Experts of a small language model: vocabulary 8192, 5691 steps.
Below are experts of layer 2 (counted from 0) of a mixture-of-experts language model. Rows are named gate (a neuron's input weights, with its number), up (a neuron's input weights, with its number) and show model dimensions 0-191. Each number is 128 + 24 x the weight over its row's rms, rounded and kept within 0 to 255.
Before each expert's rows: "comes after" lists some tokens at least twice as common just before its tokens as in all text. This comes from a sample of Wikipedia text that the model never trained on. Tokens count by the router's weight.

# expert 119
comes after: "ed", ",", "ated", " due", " based", "ing"
gate0 [123 153 153 113 107 144 153 114 127 140 135 122 106 117 111 126 131  96 108 147 126  81 115  77 130 158 140 104 102  81  90 186 137 127 117 111 153 117 114 130 164 134 116 103 111 145 147 142 157 131 109 146 162 114 119 138 109 182 112 123 110 146  99  80  97  96 107 118 127  73 137 135 128 102 126  94 133 119 157 163 135 109 148 116 128 119 132  81 123 133 120 133 171 146  99 139 133 125  98 118 117 123 121 131 103 128 139 151  69 133 122 121 110 177 134 137  86 163  70 120 131 138  99 137 112 113 101 135 127 127 155 113 139  86 180 125 128 156 104 153 152 113 143 123 123 126  77 115 144 166 109 127 130 130 100 138 135 139 155 126  71 151 166 120 154 132 126 106 119 116 145 124 153 105 145 116 179 103 187 117 157 114  79 132 157 116 142 107  64  98 122 103]
up0 [140 109 127 118 125 131 128 126 138 168  86 137 127 149 121 108 129 136 112 141 106 118 150 146 121 133 133 138 126 123 105 165 119 117 160 149 168 149 142 131  90 101 115 123 117 102 141 107 129 125 146 181 121 107 151 135 147 130 150 146 106 137 105 157  83 107 119 173  90  67 150 155 145 159 175 144 117 134 139  97  96 124 139 121  94 129 145 139  93 144 148  82 143 133 128 168 163 140 119 105 164 121 148 187 170 159 145 125 174 169 112  90 148 106 113 119 123 124  45 119 143 129 160 149 156 141 145 179 106 158 122 122 154 139 124 109 140 151  89 109 161 123 133 107 126  99 135 123 138 171 117 157 107 161 106 144 144 107 125 110 120 165 140 114  69 160 136 130 103 125 131 124 155 136 105 125 103 124 183 151 151 112 136 138 142 102 169 122 135 124 134 178]

# expert 230
comes after: " had", " has", " have", " to", " with", " not"
gate0 [169 125  95 151 142 179 148 157  90 124 137 141 134  55 140 133 139 127 113 166 136 140 129 131 136 128 149 164 117  90 142 150 149 150 115 104 120 129 111 136  97 100 138 100 134 105 133 144 178 131 104 152 167 134 111 158 131 122 135 123 129 110 132  92 152 140 149 148  88 129 131 112 145 130 111 119 153 130 142 161 112  82 133 109 102 157 115 133 146 126 123 136 117 112 114 130 159 120 120  70 142 139 147 111 125 178 110 142 122 120 103 131 112 128  68 102 102 155  96 127 152 157 121 163  87 151 101 124 117  79 122 110 107 148 158 141 110 115 122 131 158 148 122 171 139 146  85  97  99  97 142 116 176  63 128  67 118 146 166 117  76 160 103 152 144 179 140 126 165 136 158 142 162 132 129 131 124 127 147 100 113 141 128 111 122 131 129 147 161  94  99 120]
up0 [ 81 122 144 119 124 110 144 135 158 153 146 122 146 126 142 128 109 103 111 132 106 118  87 133 166 115 104 153 100 138 170 150  91  79 124 142 128 182 155 119  93 136 101 136 133 125 114 211  87 121 103 145  99 130 138 116 125 160 121 146 115 122 152 114 104 137 103  94 120 164 131 126 130 146 170 124 122  90  81 123 170 143 107 146 150 127 106 114 132 117 133 117 157 119 134 139 131 166 140 106 154 110 144 113 136 101 165 171 169 162 106 148 118 121  83 110 124 122 104 126 104 149 128 100 128  77 155 139 154 176 120 159 109 140 100 124 116 150 152 162  95 105 118 164  85 130 100 119 160 121 116 123 137 139 126 154 167 113 107 168 128 136 154 124  97  72 109 131 116  89 139 100 139  59 140 133 121 148 115 112 126 159 107 124 105 120 107  95 155 105 142 126]

# expert 176
comes after: " was", " is", " were", " be", " are", " been"
gate0 [113  95 154 126 123 142  62 117 169 107 119  81 102 103  94 140  94 146 129 136 120 122 114 148 174 117 119  93 110 115 135 143 173 148  90 159 135 156  70 112 131 128 121 147 120 138 138 132 142 142 139 138 123 130 187  79 136 151 144 145  72 142 129 133 163 130 190 115 145 139 156  87 142 104 102 133 130 131 118 170 156 170 152 160 121 144 152 149 141 141 160 133 107 155 124 114 147 130  95 124 123 121 119 141 110 134 133 102 136 127 121 139 146 144  75 179  94 144 177 122 102 148 136 148 173 145 116 108 115  96 103 158  95  91 142 134 164 122  96 166 194 132 106 141 140 135 112  94 105 126 114 123 121 112 128 132 168 108 157 140 137 118 104  92 121 114 102 131 154 123 128 140 148 170 144  91 108 125 144 132 121 108 142 134 130 145 144 123 150 163 131 166]
up0 [171 146 124 142 144 140 122 133 125 153 110 121 141 137 113 173 170 155 112 158 138 105 154 123 118  95  91  88 125 148 101 132  90  94 102 139 128 124 129 104 143 166  90 107 139  85 125 174 148  85 179 115 130 101 129 140  99 114 150 165 123 102 156 133 137 116 167 186 135 131 142 122 154 110 116 127 107 110  78 160 102 124 170 157 125 157 127 157  47 120 115 153  89 148 110 114 145 127 102 141 134 120 163 111 109 164 125 116 126 153 120 158 116 147 147 167 155 114 144 121 142 103 117 156 149 150 108 115 109 171 159 134 129 104 141 129 123 115 125 107 111 134  74 150 124 118 116 106  82 110 110 119  93  89 127 127 131 147 129 120 107 100 146 149 139 129 124  77 115 152 138 131 174 139 155 134 139 138 170  94 154 104 121 136 106 168 106 116 148 148 106 159]

# expert 90
comes after: ",", "),", "\",", ";", " such", "W"
gate0 [132 153 127 134 129 152 145 115 144 147 139  90 149 143 123  97 156  98 144 154 116 158 129  78 130 166 111 142 144 104 109 117  83 138 144 131 138 112 106  67 129  99 120 154 115 129  96  95 141 119 135  72  96 111 151 121 114 138 172 158 102 173 110 158 146 142 116 108 141 146 103 100 154 121 115  65 111 134 159 163 110 115 146 110  94 123 129 135 119 142 153 100 132 118 112  97 118  87 117 105 141 121 136 103 109 127 145 151 127 196 173 115 124 116 150 172 121  89 134 129 134 142 163 134 170 151 138 168  73 128 104 123 128 163 120 168 116 160 143 118 107 104 101 128 138 128 170 141 146 146 150 117 161 164 126 113 112 101 151 103 142 142 151 139 112 139 128 107 139 115 113 134 187 148  89 150  90 128  91 136 123  93 110 136 119 147 125  77 114 136 154 160]
up0 [105 103 128 152 124 148 117 150 146  82 137 126 155 106 106 163 108 143 121 165 141 134  86 126 156  87 105 136 163 134  79 123 126 163 108 130 129 143 130 130  61 170 152 123  97 139 116 115  84 102 204 126 169 152 153 169 114 144 109  86 101 130 103 122 152 104 158 140 115 181  98 130 163 124 158 132 140 105 111 132 144 135 121  88 151 127 132 142 134 107 105 115 122 100 144 121 103  93 152 155 119 122 148 129 129 108 120  97 118  67 153 129  93 157 138 121  93 125 120 124  86 131 148 134 133 124 118 140 112 140 126 165 130 127 145  95 126 119 133 127 137 134 105  95 137 139 137 181 157 127 114 126  64 111  72 141 155 152  94 145 138 166 153 137 159 127 130 127 160 137 127 146 134 118 139 115 130 156  99 144 140 163 135 183 140 105 165 127  90 145 136 122]

# expert 186
comes after: " was", " is", " were", " are", " be", " been"
gate0 [117 127  90 136 129 130  67 137 105 145  84 130 170 168 114 132 121 123 116 112 103 174 100  79  73 150 146  79 129 136 102 104 174 104 103 103 157 104 172 138 121 131 150 115 129 141 147  98 155 159 105 139 129 151 114 142  97  98  69 147 137 141 165 158 124 105 122 116 144 103 136 108 123 134 173 118 111 130 136 156 143 141 145  68 124 117  96 155 121 112 126 139 157  93 120  91  97 147 120 157 114 139  96 137 119 103 117 135 183 146 136 113 101  91 148  93 106 124 120 155 123  95 128 131 162 133 141 132 154 104 150 143 133 114  95 150 111 117 149 165 131 125 124 114 118 102 140 105 103 111  80 135 171 118 134 123 132 125 172 141 155 157 134 107 109 118  77 149  99 100 184 157 121 126 147 120 105 100 139 151 127 101 142 139 103  93 128 140 157 111 139 131]
up0 [108 126 157 113 170  79 126 125 111 140  79 119 135 120 136 177  72 138 131 135 161 136 136  55 149  99 128 158 183 143 140 146 200 161  90 130 104 112 140 118 126 150 147 127 119 114 156 139 132 120 169 154 145 159 130 127 132  91 121 155  99 131 136 117 113  93 127 101 127 126 180 152  73 148 142 131 114 146 151 128 165 133 135 125 156  84 139 111 165 159 125 137 132 124 190 133 107 142 136 125 112 151 110 137 138 111 142 142  84 125 143 123 133 125  90 123 154  84 154 102 146 139 154 120 148 141 130 162 105 134 151 111  87 138 122 120 138 170  63 109 140 152 119 132 139 121 130 152 137  81 136 134 127 117 101 168 101 116 123 126 153 145 122 146 116 116 105 135 109 171 121 144  99 165 130  81 121 148 114 116 153 152 127 165 105 118 110 143 143 136 127 161]